python train.py --num_hidden_layers=10 --hidden_size=256 --n_experts=64 --experts_per_token=3 --d_expert=160 --d_shared_expert=0 --hidden_act="swiglu" --moe_layers=[2, 3, 4, 5, 6, 7, 8, 9] --router_score="sigmoid" --normalize_top_k=true --routed_scale=1.73 --balance_loss=0.000279 --balance_bias=true --init_std_router=0.0195 --lr_router=0.00154 --vocab_size=5156 --norm="rmsnorm" --norm_eps=1e-05 --tie_word_embeddings="early" --optimizer="soap_variant" --learning_rate=0.0041 --beta1=0.95 --beta2=0.99 --max_grad_norm=0.5 --batch_tokens=131072 --max_seq_len=256 --train_tokens=604600000 --max_steps=4613 --dataset="wikipedia_en"
Below are experts of layer 5 (counted from 0) of a mixture-of-experts language model. Rows are named router (the router's row for the expert), gate (a neuron's input weights, with its number), up (a neuron's input weights, with its number) and show model dimensions 0-255. Each number is 128 + 32 x the weight over its row's rms, rounded and kept within 0 to 255. Numbers have three digits each.
After each expert's rows: "gets" lists some tokens that make up at least twice as much of what it gets as of all text. This comes from a sample of Wikipedia text that the model never trained on. Tokens count by the router's weight.

# expert 47
router:113064086158054130134115086103196099102121118078130166089122098114161114123124112137139164117097121085153107172140152114134074086100078098106107127133136140118131096094152069082098117088168119126117084108144143113098107115152199167109186078147114109151137105141133157135148161134030086142128138114140164166068099107152161066120030113144161111177083176170162140159131150169048146167094107103144089140100140121166091118127095170107153168074168112116112094201133074129120133162095170114109124097120107187134124112169134098142126120052157142065139101110096137147138111164144061143131131122138106149112143112137133191106128174101148123124180157123117132074081135104096165151146161067104195105155160155085136135115093155134114162103099078172105123175148171091099148073145177
gate1:159246132159146149171129137151224090095126146080136128149117165129116168120106115141170152133109139178151157108045148175128099210107088142099167147151146127114127178118128078093090105108100091130161141115143095090096220125151120137125146123130169188144128145067118151142093109126198124130143114119112139135164084144121146102139109134125163036096111148119124129141127140128132098148108084082117147127119094149112115130143138142072167140142149112102171148132132125090148128161120181175178104135173114083153166100207155113136130132160240157145092129138107170128102126115170101145078179169174147143141153131137157145100237121086122105128087174105038074131145066116104128113126140134136145130123152127142090117147071125110128140122155135185172158133128205128169121134128110
up1:115163156137135157114103161102147088135023141091136125134095095118069132131120079136121140165116135151153134128081099181104091203178086123063134103150124089132124118080107171120116151112136141170131119140138177129134164178093126128117151149152112130128101147040147092140124172161167100136172156129112210037130156157172135099124160084148143088113076136140166125098140124096130131160073111077102132100138127124158151165162129115068157129101185086117172145110151096102066143129141174164212096106185123102101174136180166113170114138197168190166157110118091200127127126110170129140171136152107124158160196170153164153141218124206119135086063137119130098135076126091098156105077131127065146139163131112132130123103114127172113098129117132142132159091107132168128141128113121
gate2:127126255134112156139032103128129126136118160141116116109143115140128120126142190083102138106150162128108131184143124130126116160148116073132111078086109097133099133168126120130126136174180156118116203145099091124193113064123150190127135110132127171122132079146107130109133127198050153148135139130133133156101133121082053129121147114162140142126111153118107148127127123097076209082173151176143111130143100152145116120129055123137230057131163126072228127206141149131105172116118131111128131156122153129071132174128156129144083201137192132057147093096124104137121120141146131109170133136123129130126086101152140116081135081166166103081145148097104169131117129088115154228169170102115127129113129107117106125135152116125114157117123119123145106147148090175111110164183155
up2:148079136120184068124108115157147051090138230103102015146114102140047132126152126130115101124200128116124133153128115136085148128173132059112064153136082154129135114129117111135105115130145099135166139126063120135150060105120164208100098149156121155129162104155108124121182110142151168137126136116088122117125107108118143094129222095142158078164085163089149115097128128178131129144102179148138140130080054141127138141129149125069137131129133134072067163110128134100160132169156138112113188143120152100078103149188189134104120144132070166125104086138100218140143122115148129160150118129148122166106111100112117160158135122167173177149084117144160125134099116130094155070125124161119138126119098170163140138103102043150195159121110197084129130103129133146095086098138201
gets: " the", " The", " a", "The", "'s", " his"

# expert 22
router:163077062106037143147153064074132145128168129085111162100182091115144086123154107139122228082140149097137077147112168170116149106077084125172147174115093146083069160105111112091074146075126128081112146050139133125049092140122162162096138079154133127122069113154083139141108165166100115162168108162111118123090121114139140097132124146167155098189077121160149101176154170129118118111126084132129122149134149101150122150125062225139142164068133103094114115118166129106109120162128121175124137053125109125159095140144207154166087090102158138125150139156091112119146083159175089134162150117151070161089123151085108207106110136169145129131158150131154118083118150066159167126128137145130123141128102145057146106139091156114144131072092094127117099136129156107078154114100128
gate4:105108110136224051168183157152102127127168088137145108145090155124092168138130165104120145121106177099142128163179112131090164177089157129082064135105109126124122112085146104145085132135144135129140085122112126133107110170128113204098107038062114103124125111081132119169140129148138145122128215168162134159068165050071160165125127129119130169111129099089148129102108100168113123121136124114211140145120147129190146095125140183129094115163126134124117179121098092104121130129109134132204110131109135106136148135141164151084134126043101078103097090119104120127139104128130147138160091099150072127149170101092101147136155121090124142093075184092033092173079145193133155141176128099115122117124196053131086163102099064088191153126114148146141132116119136154089137144139067
up4:176087131115111161119070084152160176128114129128150119098156126128147110136050134098149097182121117126097133132066157155146095077131128162166118143107131179129147109173128142080166149141121140150092118173158086109100137121112153100160119203145130118123171150143128171111142124127139121133100071083109131131144149200145134074128109161121141158108102150161097099122117081067117118125103122184140113134202158128075127157126120149141125180084121146127129136036149167138201172127169099154078125191224148137101091121115088159216131103180130191130128156133143107134138147125103087139096171105064146103041073133212165132117130107124133136139180099117162212075136098047147151098089121143142117117124125201148122090153160085145115115163113119158127151107153117107119068124103166
gate5:146161147205132255084128116141110130162103045158106121157210126127120125157132089113126127036131124123129136199142137123081129170096083175149077134059157110140116116127079128104075129109156174165127152148141105171130119128099153142097127111142080138096135128121135127159148129128065127132110103210124152118125095123106158134130151114155069084116099173136121148129131159134093146088166163171140135149148101086115128197131114133099085090115145109144104136071103195110087115102159129161122138078209107160045120129122150126135092114130127123089165148110074119116187118130094134078126108127129121139124097090177117127130148152179125088120120152124139150127126179083133168118181136114081151121213131144132131171098139141105163210078129176052134143114111131115121133096097092
up5:161147170166122134083103125139099133148126079124131129131192136105124133175133103128128136055132125124136126189154167125061138148096091181147103127116142081172088120128078123106086127088155153132125160184177141196133128110089168122064119141131080162126104137152124144127135127142119124159198136185127126108125071137131154138128131110116065089137124140084138128127125160131092128121174171156171130176181125128098105181166107121119119102120144088116120154048107179068095108093159134127153131088189255151083126127053150088139131121139122165089115148105069124116170090127106126100071121096166109160138064128231137139146168139200152084053138103119124134172123161065102134127181123133118139137167149133131123159083131131118153163124137161061154164097128136148129125124078085
gets: "-", ".", " -", "–", ").", ";"

# expert 5
router:080077060122086105169151074123179180091165115068148156101130072110150136114138099115117109043107154130114137129142171127164130078133121145101069164128156180090128131127055109079089123092150094152103124037097136082096092123156120184101163086126157118110062095150112081146060143138100126143135111154106147180133151091104169109115068118109118089153073133077149075159081186150107071165093137101132092094106111163146049119141129192180194129099120081054093120104142103085103150148126098111179107124082135136161174160114138125164125141107081187130114107138111136135140083138134105127140118144141120169132091137156100136120187149198132153108120188099095089093102125128106180125143137141153126114132149127131178114154133120120081162101072137142128064170142134119135114096104171
gate0:224198083126131131152160033113149107077112157115102088135195138125169117079111124132148135128154093140102135131155131165129116116108112115122143098192218176140114118142121109160137112154134073170152129136120120136137104128123148126185127100125124143142106123136118118122126157094133124135113108086135111188128086084158086107161084158099175137120129127130133133081139125124127121125137144170166047135100102110130129170135153128129147143169127135119117128127113134132171184173146140200147126151126173091115092123155097124077156177108127128054123072078131109158160110133133091172113080139073106185135135148131111070129120155136048125115084128130100220054135114204141120149138131203064164103103146190104179057149115073136133156103144163199154088080121158076064176133144139
up0:108076103091109173113121177172114142187144105123128129145123135136122139124125144145130116148115141118189130192122124111086122123125143098123178201097126063110118142086080056084110126126090179134123130075165122121077129108164148099096117178131114094116084137167183138123134104164117180143126150188135138120122154195111076125133116101139040138155149142140173113139029128076049122126146142128049168106146104088105184109115043159134133108101140117152158101055123135129183081111066125228138111108162114157149154126130144103124093107150149126140119135137135150108095120124104126130175127107100126069104136094106111191069146087157113130150149120102132133097124132059073144172088150168072189147156086100122129163101098179083085089166158136154121118157130155205123101118125111
gate1:123255130132131164130160137169191179130129114115121128133132121128138130137108126133182132079078152086115125096147105151146113142128110146135040173124129133117102194177195121121149107137148135155127106101160183142119116136200134117171122104103149126131141142075142048099098120165104077174135110154109174173073150149129113101218165151165090060133155131126146129130155143115120125134107178123219116059128172133136124114070155137092166114136119153140126129074142117181137132129132126128148137136099030119132117089120136130141144140134052156080109180135161141132128141126141121126117140131114158168124102153154176168128116198158139098120133139142093160076153186054165130139172112127164107095128101105119112150173190038128118141165131177148163078152073067111110119141096128
up1:097126106133135194129155121162191148128140117138133105134140130134172100136127142099161147128126191067100106136140121185149094125125110176128066154104105175094113178184208125137129112140121139138118146116231167157112104131206150126131134118116175173146153137072103100053071128183086118169149122154105170181089173163129123130202150148145105133150114158102130178126142153093112126148108196103164143074157135136124130136070173090120136087116133144124138149107121110187175146130145070133255163097127099122105101080080125174117151172131067126121115171120122114120127123122126115140103145130108115135123134148126232122116135152179147100105064143136111145070142183064149141142109110128177137114110121129103120184173158072128097113130146121161192101138098095127107131129123129
gets: " on", " ", " In", "In", " May", " September"

# expert 62
router:145077068188068159132097054123167102146192124085091124117131091065132175075171126128144169110068158094127107196160180160161105089118103125099102166127178118116094112116127113107094132139132096136089120117177108117067065135131152096149152073153113103148092119151133120140156133131086113111168113127124138162082125145117128146125021159100128091160069212129171144124142192190088112129100129090157104121133101108152058125139083146101186132066135116107104100158167130121087130160103190103109101099108119123144097131175206097097065138095118154093141125141118131130147082168128094147137131129145111172090119193149122155112125092142126084115226140125124132109089170101165166081116107080102162119161147145160164124103125124112080174113127092141099093136114132136108132078073100
gate0:217132124175143131113234128161160177146165098134122112094123128195130125145077120089132165118077148174190152175168145131153048171169128126117093123167156153114124201130134112114181129131129158150084153111109084084122189127169157157182111081152051157188062070127139101172141092115119169119137111189147128123105126078152140196092087156101109172128172164091136161141106096127125137103118118127087115192107090109132121093129153125130137139152155069096138130101120131137163072097102111158120108128124132098179085168166115113088113174127080110130106094135172166126126148111090118147100119054117149046130118131123163123038110097122092159161115184148143106131126061074133132125125109097094119153134173120115130122123134122191168089143183113151110175175131113132108128129117132
up0:151129140123163153075136149135125134084164105153108119084206140143120172143096132172129160146139138173128122124153131125160115169185133121127089122186154166112107164121139156090174171152114149122103126126134077108135193131157172102078133047131099147148064127130183141187133076086104155112130107135126103176133150053076137190117123165153145123066112126122124164184127091120121151120179132147128129167104116133101110083125091144116177138093123121108151044130158120146119081129084130241108146117131184180174131105118103133094094128133129156161128085144132124141109123085127157094166128107087143065094158139126126113069136115065107082124075128114189139146120119126129171125098160063043089145084127185088140195074187159096118126167153081149107125203100142093125129174125085
gate1:124206100109110168096063160160100116113149138125135118130135095142130183141124092182207131140147150082121126134134150119125181165194101136151082146139177176107094103171113077109093119165151175128128073063140109141117130165128128116202128170140155101135032145145104126068131113086087152164117101129073134130141085182132154146116126130144146083096151152150130110143131208130076131145142092095125122164151145127152099138167048132132134116132078086094128094156171119111145130150159127183025132106177112143121154115161124100155077158071148139113128143106103204150109135139144109161147188099111187125101124192138148126126151081114058096064178134118129162103095107137166145128148107131123135127119080130098088144098073177034117127172130142125063102117164095129136128134185139
up1:138057074125089078011074165152129100117113119140126121112121130202143173166083108212145127147174133153136156123164121099090155155207141180133037099157167140128131128120130145142121108198124125098183157119176090162124140114123147103140120170135131134215101149159088149147154116086072134173139111128126124097177087160149154144109159125096149125135154128130131128177126146173123140146132149115127089170201190130146097047119112134126177082136111123089106098146092099064135157177135138138145145134128110140145118071109137119199126155132164112132104177122100207138132102134128059123178194117127173118113123150131134140119171135122090113117196110171125124131074111111158119126175116159140127162158131107076107113105078135108166145156074119162094120122128116125134116207201147
gets: " the", " in", " by", " at", " The", " from"

# expert 43
router:149119092146041178164161076100233137055160110091091131153166081110156092116112137106120123097129139153088062153125121172169123110056079139133115159124165150069118131102100128111093117053165127094108131060134131084093072129105166144096138090141138158138098137174111124140114190106092092128195136156098176143155136092149154158132098173188119059153048146143115151185080186148158122147122070120117147133099120115142119137147134223122191183130135148119068113163180110126124092174127105146123133097171142142102125152156160122134138083074184149172112124124097110142094109176170119168188143120125091160115146113116101150087140135138107119116184143109118105135089132126127183138130138117094148091102113122097164163105172134101131111148126048131154090142104146138135170100086117
gate4:162123125137255133107081115138144137109154157142158129131092121096084172099155127161095112128121142117075178101176116154172140060127094110045126128163127117095129035156092040094081131152105127068078098147146114130141110044081106099098161112159132106138164118129134118089129093129163081128128129075101132161129136133135110138114137176136095170064167122129167132139110086062207195114141162162155130154122131133150039162098129140141186123126165130164151122133149176129097103144122090128196125106126146102096119109158133138100116127155128121181102152127124122136123145080163051087137095115132130103107075221129147126105129132129131156110123128124158129150088146153096140105059072154070126115137108125145144180063162084103114088071145104094137069142115121160126123143120149
up4:128155116151102155132181139098119129092156135112096134139129128125141121172079133097125131126137131133143096127135104066106127189161109161116097131104111169127135127150188173133123104109136090197171108129182089205091160128133156179171090151151194154127103122168093133175141122151107129125170159125126092147124126102088123130142128110127109101106125111122165151097107121140114086154078193052099134132140091189068102074118098107166064094128148164077128168115143084123157140135120125156115118118209189125178138144098075125116121059148094130126148128109189090132072120123072166131086166131105153124087138046103106108138144129145107069132182137112128188125126152083113097127234119046204132098110178173061128139182146177153123137140130158163110108122103167152099117039144123
gate5:120205114167221216146150096129123145110049124107122087131187128033104217066100138149120164125137124116089127182109167130105098139172110102174171145138135060092137183110116154113090107125093073202111092147154104129102118133067046146130131071175137110100107129149098135141128151146170130124112137120104123134147110140108106153115200129149128153084205075093127159143158097157151153122156163123119118130129123166127125109124052127109116163095131140107156141127097118140141157125144131186156133157128117129122101135108097125103103116131128230156149179134125138085123109114119113149058122174124112094128134146179181122127131094211146132143120161088143205128128074111165128143062173151124179138183111138131154125127103140115108158157122156126152064160140064128112165132122123
up5:104130139118128128121148135157077148127086114124173121130089123155143071180148124148148183128136106125125119092128152138158120090000124114139127122129184154135112111165122104085078085126110146096174168115105127128124131133126148133112150125080126115158128113153132134086168133130134155091148089161227142115095129142128128140105080174166121153139125186080142074084067205124127125073123059154138090173192126105137118122083167120143129105130158083155120091111197157054130183184101112151098095125122252204082156112092146118123069094154134132095076071118154173162173122182140133090144169093127091129127138100136076125077132149128136161116170082119101114160131135135101135126122115137080125102120152133157132110105139160096216090167108149118123115128067125091146147177128148
gets: ".", " to", ".\n\n", ").", ")", ".\n"

# expert 27
router:118059101104090178120165071104142110102178096076108130123159116107128119153161138171145222136142115077100100156140169159163185114132089156145132128107144128093079134122069107116105079132119141125100114021129099117091106147139141127130107095121106109125125076149150111092108137169107112156135126143123159181098092114152099111088043131159127101147065123158141124163120160144159097195094160146158084089096156085185060094108087179104091169106146098141069149203143100107161135138104156162134101092095123142134136091156157132187118105114122164125154118155052188156109088105138052122187072141159109157143176138121118164167159152149113128087180202114154140113127159119142179143102122120152121074138133120098164127121121133109088134103104083182111138175146159083083134085148071
gate0:255103121162064138180174129105120150112126119091158187172128132188131150132107135107140138146184146073101104153185146153055176144104113141136097121080116122078126097128134122123164094154194162137102037165186068123082127128180138126125069120100182107136150099111121159136125140161121060159085137103160094170156132137113126119129098122128134121123132129102178086085127147138125104107157177158161134113037229128129147128069147092135094125115091127164066155142126136146104135129166161179127153147126129107147143092129111153089132133115093164179129122071133150128101130180143149191123136156145125133102140107146103125175179124129065133087133102135145127080122172170093153125127131097127148094147117137132074142144111161052138126144136112116068092120132091093104054111101126
up0:161111113163049121191163114117118124117104128101155179170131132171124143148118134098148151154142148093104095152186138154046196112115131130131078122078111130097119098122129118150153088167160165149108046159175088102092125141169145129126105128072181076140140113101122152133136157158123053154098150116128095213146128132103120111131113100127154103106129126095175085072127151172123115102130181138137141115057197122127155135054137071155085120120065144158084161133128138135113148136159168255127161140124130129166141083140079161063127151118091135170128116089123150129109128161164129233122138150153129134088130098178090113156146122150071133107127089154151129093119184157128144118121132121135160099151114143128068157147106167071164129132146125116089123115132108089115060095105116
gate1:127255080091089109124123173104181132147172128126095172127127092195122169149077130114117123114055120123072127146129110107142126099172115089143144155066108150200080124127136075123166124142092097082189127183061135129162128094106119140148133177119104129149118151149130143110125130036154086142187134144049124114130107159073066128104137117127152151124140120087127151115129108121157115138098132101124134159127146128152151125142068172137121142130119119147100074122163073135122125124131166128160123121110131136097142121115158133089127096154126171131176142131075130122113150134146142096174108117116156152133150119143180119127148109177094154078130093068134102135137098127158128095105101078084102174142067128131101102115103072141119138215074240223152146130152117119169124108127123
up1:134216073094120110080115172080187142137180123124101145147125093207109136161126131108092114122100108142040157131128109090130122124170124084137126177039108179173088156126093080137142102124103123089187144154070099141138137081119135168121127160129091131134123149115128143096136148032171088145200127159097142134125097138103067114096124129133163130085127126097125136122128117130148130126122133090118129155124139145144154125139071169130114117131120126154128096128160099114116124122087155161255110125107132134099142127112174127091126090146126154142182146118088125128117150105140111110143082131117157197132143118127171104125147131212125144073129114073126092136126092129127134113100114057116091167151100085113127141089110060130106134203082250220150136128148115132152128121125119
gets: "\n", " |\n", "-", ")\n", ".\n\n", "\n\n"

# expert 57
router:104111095169088147132123026111176140122226129126092121128115065092127081145081121124117173138099110127124075119097145147148078092107154113124187149112142153080146116085108133145072154136172104157119142079094113100063114133117172181100162118130149127119099126155145089104114094182099118169142183135085155180114141122120138059083125142138097109180105167083156139155129194130123146110118147062126122115113085117145144108129086138163138165065175130132115099178147106136120158156085148110125123066107137129132134088180167137178080093116145201123096122126089102119123105174138072146193143110161072164125167160156119112130065148143101120103171121151144155149086092114114163134147128087150196124171092111135161131071144119129058154135099044167118086158189146112110164122059155
gate3:134169122241102189073176052116133125106166141150114131094203125129130098127092141124135139164123118113119158128124163141124133171129122127143174097234098174147160150150081147111158123134129119131140138125166127105121122146125146199092058146086123117082123060101119088117117098126139127126140153149130129075105142096137150130122120074130128134096031058104167118147055120080100124115124162169113100170139128124147165133069128088149235155128155121151138137167124104119122182112048121139127228106065114108120139127185132117123131111184088142104135120114115166099137121138083131141127125129131098130095146099129124102130112126179176151088159078161178200165132183118119129134122124105156126178181125146119121088131127074155145162113128085141102170124050147140191126131096133
up3:141130128122090137146132115136128110119121125164151101173116087110126102137173141137097113122122139151201141115115130128140110128085092137064191149124129116133141104134132151120128141138042062106109127152086135135131202114145118134145072121127134234150106216125171142111124125131117087147088164078141099133125083119157111147081119138113168125172153139173126124111078124128095144171107100077127115139139135139087131097146100079164112128108159059128186136105097090132111125109148075106077134218085161108132159129094165128075126138126144126128113180199125093160110126137156132146027155148119155129213164082126121133119127120115150126178129205131116123150108121109129151075120255128165153108115076121153073131149048125127136103076070115047132140120118122138144091074111151
gate4:139129171136158137162091080145144110132168121143137096185174090095181162151145106139127124127104053107094133099056182099116141108085101126145127129076182180090112131163130150060171141133156108153168086129129155114090115007090130129092125117118128086077187146108092125130101142066058127167157109089117092108130138153019133141154125154107156109142153131130099132124114161108154107075111194135167117208123109128135092149127154139113137153135107131161150118101111112129111129131098129125132067162036134075102117128127096106157135136133105146122106125168161117124135136184109095127139126093088083190160127041115118162069151084130097160119160060140134142146138123107136108123120139173138144077176083165128158126094131049158081121069165085133143161137086185141164107128079119
up4:127124088091130120097128111125121149146084134060135134111103085155110135124092175094135151110109125133135107111141102137127162123122100146133119151124103136137136119074138180073072106171132134157168105178125186122137190178099115130134111117141141172139104069150125103112130130126102151125078141086129112109189137117140131066095134094192125132213139147158111153123049128151097078138137182125128134189198159110153145235183084139143158093116120139148121145212073095178134128213128169072124143096214129141137156182129125122132149142126095115052161110128075133151092053109120118114067176159106168107194184129188138130123161197118133128135064143106098113167180131139129080127106098109124116144143096131164092137135187064123115114105141159132131080124144164154109129094176128
gets: "o", "a", "e", "es", "us", "ia"

# expert 39
router:097065093147085161127120051142148141128186136095130190138188090105179123157084131118138153126128150121125094181152170140165166101128092177139087135091132192106053136094135102078075171073169113077172135044162105137084104087151127169112160070122087090170133088177135088160112177145090106167106166133119119138116164130100123105112067146124145136227063133148172171149105142152120124168123114096135145148135108133152098093106093175085163148098157106124093147145134131123120154154124125168161120082128149161145150150117147154177098084135140176125129119118102152135147099154152144116182172126140124136184117142130122149058146113120144123063162145170104165113100165141064100144108188098146147096116122164088164128103060158105039119074053117138101108153112131107149122104114087
gate0:188126098110126127128153119142137129140131112147111167131115055215127186118214111173144120108113196123140089058095073134162076123201145104163130141104125165219128180142131128154129080117136127074125127140164144072159085160076093166097143173137177151121131117054126159162104144135067166085139158130125097114072124126147146107115099078152121156135174097132184110156130136197146054131175052086090107072129111143114194099154153144075109106115128119115168130136138122129149122131131167165135144139094129116128182172075100119133173166150113151126132128134067116099155127122105087165154133128100147118114171121142084056158119113152184086160141123154178194092120111159129138114179131134147093047102112179082124139218112127129086110128128129121142144126109152159150128112141119
up0:106128110112153140123138092128131124150122129130136140134080121180090173128171128173132140117084169094117121119120098143139127120147135100135106138125191154175127133165111125135102150137095073077127043159130187065096133191104066146082124147135121128142146127060124095100078135181105199128156126133189104169123127117158120068127132088177106136165158085134141105150160124177168105123147090116108124100129139159126200128146141140113140090130102123105134156140129083142189100121137141209116225150071163116127121162045073116085176141136130157127093159128094092160126079128104088202129120197097132218092117111080104082163121131121207134192125114159180173069095077136095129158137106131145037074192116143106111175136146092137131142141127123129119149143132129140162149159145121
gate1:113255133140149155108126122155061114099139115086173160091154124126107174115185129142129157130120145153126123132115136124142120137126127116131198164148160165153120120129054142115134125122128130150115111134118202174105105088108133125111121139095136127136083101149101109120059127112093145133132137110108203184078127128077122148146129138227104142149166121122068159132136098144168093056134091136100120122093112115139093166138189184131104194116155085106109053113103097115121170119146217151138130099206128181125150137157082137134081104141118146152130131094151113108118192158103125118128084120180122151093157085129120125144128150108131132116130137090158095154147196159190148148116130137153136051117080131159115100193105154136156178129129105132093087102079141078146133123128074
up1:128208167144110155047085115146119140134111147171199144122145132139133168128174123112127131146146131195134114130123146116153170163129135078085110117149181137223136169129120173095094129154135180113072113211084191145123134089127156104140071111106122121146105131127205160149104094190112158172146132086103131212149156127130095088092167125180096118128148129113106141127168102134152116097123160151083101141175147044139111144128178176116073154137140128102165067121102132088135146127181126150255113103133142126070128147097121159104105119081122128129154126108158191108112152110099155112103137131165095165139121126140127139154130113085112130132136126056107095129178135130087136186103126125101148075170154161176109162139128144126159179118121085167106128156067130101147135127157084
gets: ":", ".\n\n", " \"", "==", "\n\n", "==="

# expert 63
router:143075038108082160141159067106200202085243127105086146160113113090149170123130073123126152122109127064127087179114204175161121078122129108128143130133149140123116169115121072140056094097146121093077120092153131093103106114147168211083122078169132131165112117179136111103121172169133146161108130126123138158095104129107123079132103126142082090143074153154163164129105181139152104115123105070132120107051092104151095106078066152161131134109101147111087098176112100114088098188129153152161139129130102186152174147190167117160097116109138136106127117125120125153121111147131093129173179113190128155139165159171130164112150149137155152115157169153128096085068137134143159157148104052119151078139128136093177146070109125103102143129078103140147108152180127123125136132144107
gate3:119138080249110145143140093124154133136075143057124049027107127171100135132154162085124187206127120129160153168110128129141176104095144134145119123135099138102119152132130078138098112212154134095081080135133131150087119081130095131139112142128124127102103120170118122174116067106128146110076121076146146155206131120127130118180217125127143138164130123098136117135133108122122121104164153194101065104123126103213121083141127149060053094087114106147149128107128128150082174106110140128185083128128157108098141106166095141109052149145100117138127106126131144127115131155139119099097141088093112124096077149126113092051221110125137097149143110106133108103129133132202138148137102143130099128101131122091144141116129150089068111141143052135141147102154069185167167142133168
up3:118127042148106138202126112130185139129112136038121116056112121178107128130142178112107178181155103124155155189105134167167176117076127159107132103132088137110103135139147097139109129221180120125115108131129115115069112108131044129146059099127166116124107121177125154154105071081106152101107097099136128142204134134127124151211204083161141131191121126075148121116165103134126101106147160193118064066092153115200113120122136127103064116063125115141161127123121126129126147088130129127163095222134144124094129115157087157138074189133127099133136122120161162119101135132110111099054138104084103123127095155155093105075180108122137135147141109103137128079118164135138171137153116183122143129122136120088129121104158140126070109127121084167146164075160077185175145144132155
gate4:100154107149255086111170121129186097128163122131114125140129138060136121100139198098189166108119122114133126082143142163176109105128118107124116081084171165108107177131113142140113152143100128127103159131175133206136118104152121138058126127117096183129093068152119102161124115161108115127183165100130135135170097120149156182129144139132099090102128142131125094098192099181061149121140163105122159179156109114160127058104127184139134117169123131146108045114128129090113158104110145101064178111144120214117136133076127078177077165096134146094203107184140077142108115182128071136156126079085124076120124118157105147104124132160091135187119153133101198197151122167087143156132140110173130091134162103130119132177098146105139131155130109139177126110125125133089207134149134
up4:068128075136167095130174129134127091068133158196153121163060132122119145171143162027144170090118118163134109147148159123100130115124118124139166102146146204148130129138167145109102152154108157145125140149132101156170131115121190127145110114103093125113177128135172119155142126132105116155125172127172145128127109150146129138082141064035126103071123157107065125054167072183130080129130155134123124066117061127125137122103081189175169126160093182191120150121102166122122149144146109088125175141198137178127130129180155065127137146099127201120174185126182153100143148142128076104179071076082156119115124147140143162033146143132119117114129135131142167120138127124102110172183128055107117150127140107082088160135124094151194083132125101183133131125153177120124183129114150
gets: "er", "i", "on", "a", "en", "o"

# expert 9
router:136078099124064136145179112119172161058246107047112140081136105066149130158149071144117157116105149092140126166100146135158116095130088115045095120113201169144115139125139076090115142109136154103085129038147164104125124129153184107104188101158111143149097094135178106103117146152060107163142158147098169149134128116129100075147101143183150088161094132177133126203105147126106141146062048096165127128110178101151124167150052179107180157114130096106081079142131119106089152148103129117103125067105125179140132105123213108161140084119118156063098144173094131107111102141147109128158147138121141191088139134113063113129138125185132128112149123144143162127121131176141135121078142133132174125145128140099175121117119134133084159128094083155134110170089126116101128138091140
gate1:096203124123170088136141118095125091141151128037104159098132141089118136165095077126100143107156108079087123134101037129128084193095120129093128141139154124089120103118178051124130128111124159126125113171136142129108119130148077128151168129113172179143140176131116195154131166062131119129118125109124185138095158128128145171118081118128137125155015087146141135139137077191131129116123120146127110120128141208111119129065153117090131110092066079164136117095107131132153195138154104101139142174112125133151173117160115136130191116204166153094153083142095128070129075127082090124203127080060202096133128125113128153097094111118077065128131103159145132127118166142155133180080137129124121128101208224184127124112101156140147111110150155139153085125175109153148120122127147
up1:154095167132132140112122143058138099086148129180088100126116157151129146128133095124130117158150083119128137089135180132086152156147103164144128128104166156130126142138124118164095130178115072153135124072134179115133154118129214106128098127175113128143093131127129127127175160131125161127118131136136086119154147107134132100158172080128131165100113139177149132138110187099091124111164175111097162178120142078193128051138098098132105146176118126114108122134144127173140101142143209157189142088217183128140087131117135133101128153162127086144140255132196188122100134133157098134078219108102110142167109151122165147132128119142134133125143121102147113033161129081108156150144132127158105164155127000131138171125104102112118138174134139133131128103086089136163133141193037
gate2:124171252122170116134127162086134107138059128132156117103115133132133154171151101117143122106084160137113126167155073151113128148165151125121129131119153122114142119116231129106172117153154151128133153079079126160118114159115132136127132098203133081141154161154138119114128063074125147142126087129125136135122130137123170142102125105159120134123162117157112176122094120128143117072131131123134201174154158154126156135169117223115109134131085091046074122130127157115179147139182134087128161140114128202117123061171124134111100105170070127133127054088174103099135054116162076137145179077154117186139119211161143092147135098149132125107132026101127122113123110163127069122159164137128134115118125164133125089165103185098136118127135076172152173169186112124051128068144107
up2:124179127113171175098132129062145116132070108103231121129127114148118120162127118147131109127078179186125151148128102120132156057158131161081125117125164132113121138134218087126141121139086153089123155119089078196110160118119109135137126071148127065129133126203151119105130074125129176182165068085120157129142137123120150187155190130157115151164141122142126142126134171134160138069134112106126156170126139131118101104137128246052127131142125156067083126128132111137119130139179114105138255155133121130124108093180136129156138103124065127162125033111134153132135135105113069125148156097140131184110114158108136102169159123157163127118115102073115110128152126133076105157164111127165143124128127128162094133155147181136164132085153065174117154141150121075102134049126063
gets: "ed", "ing", "ated", "s", "ted", " up"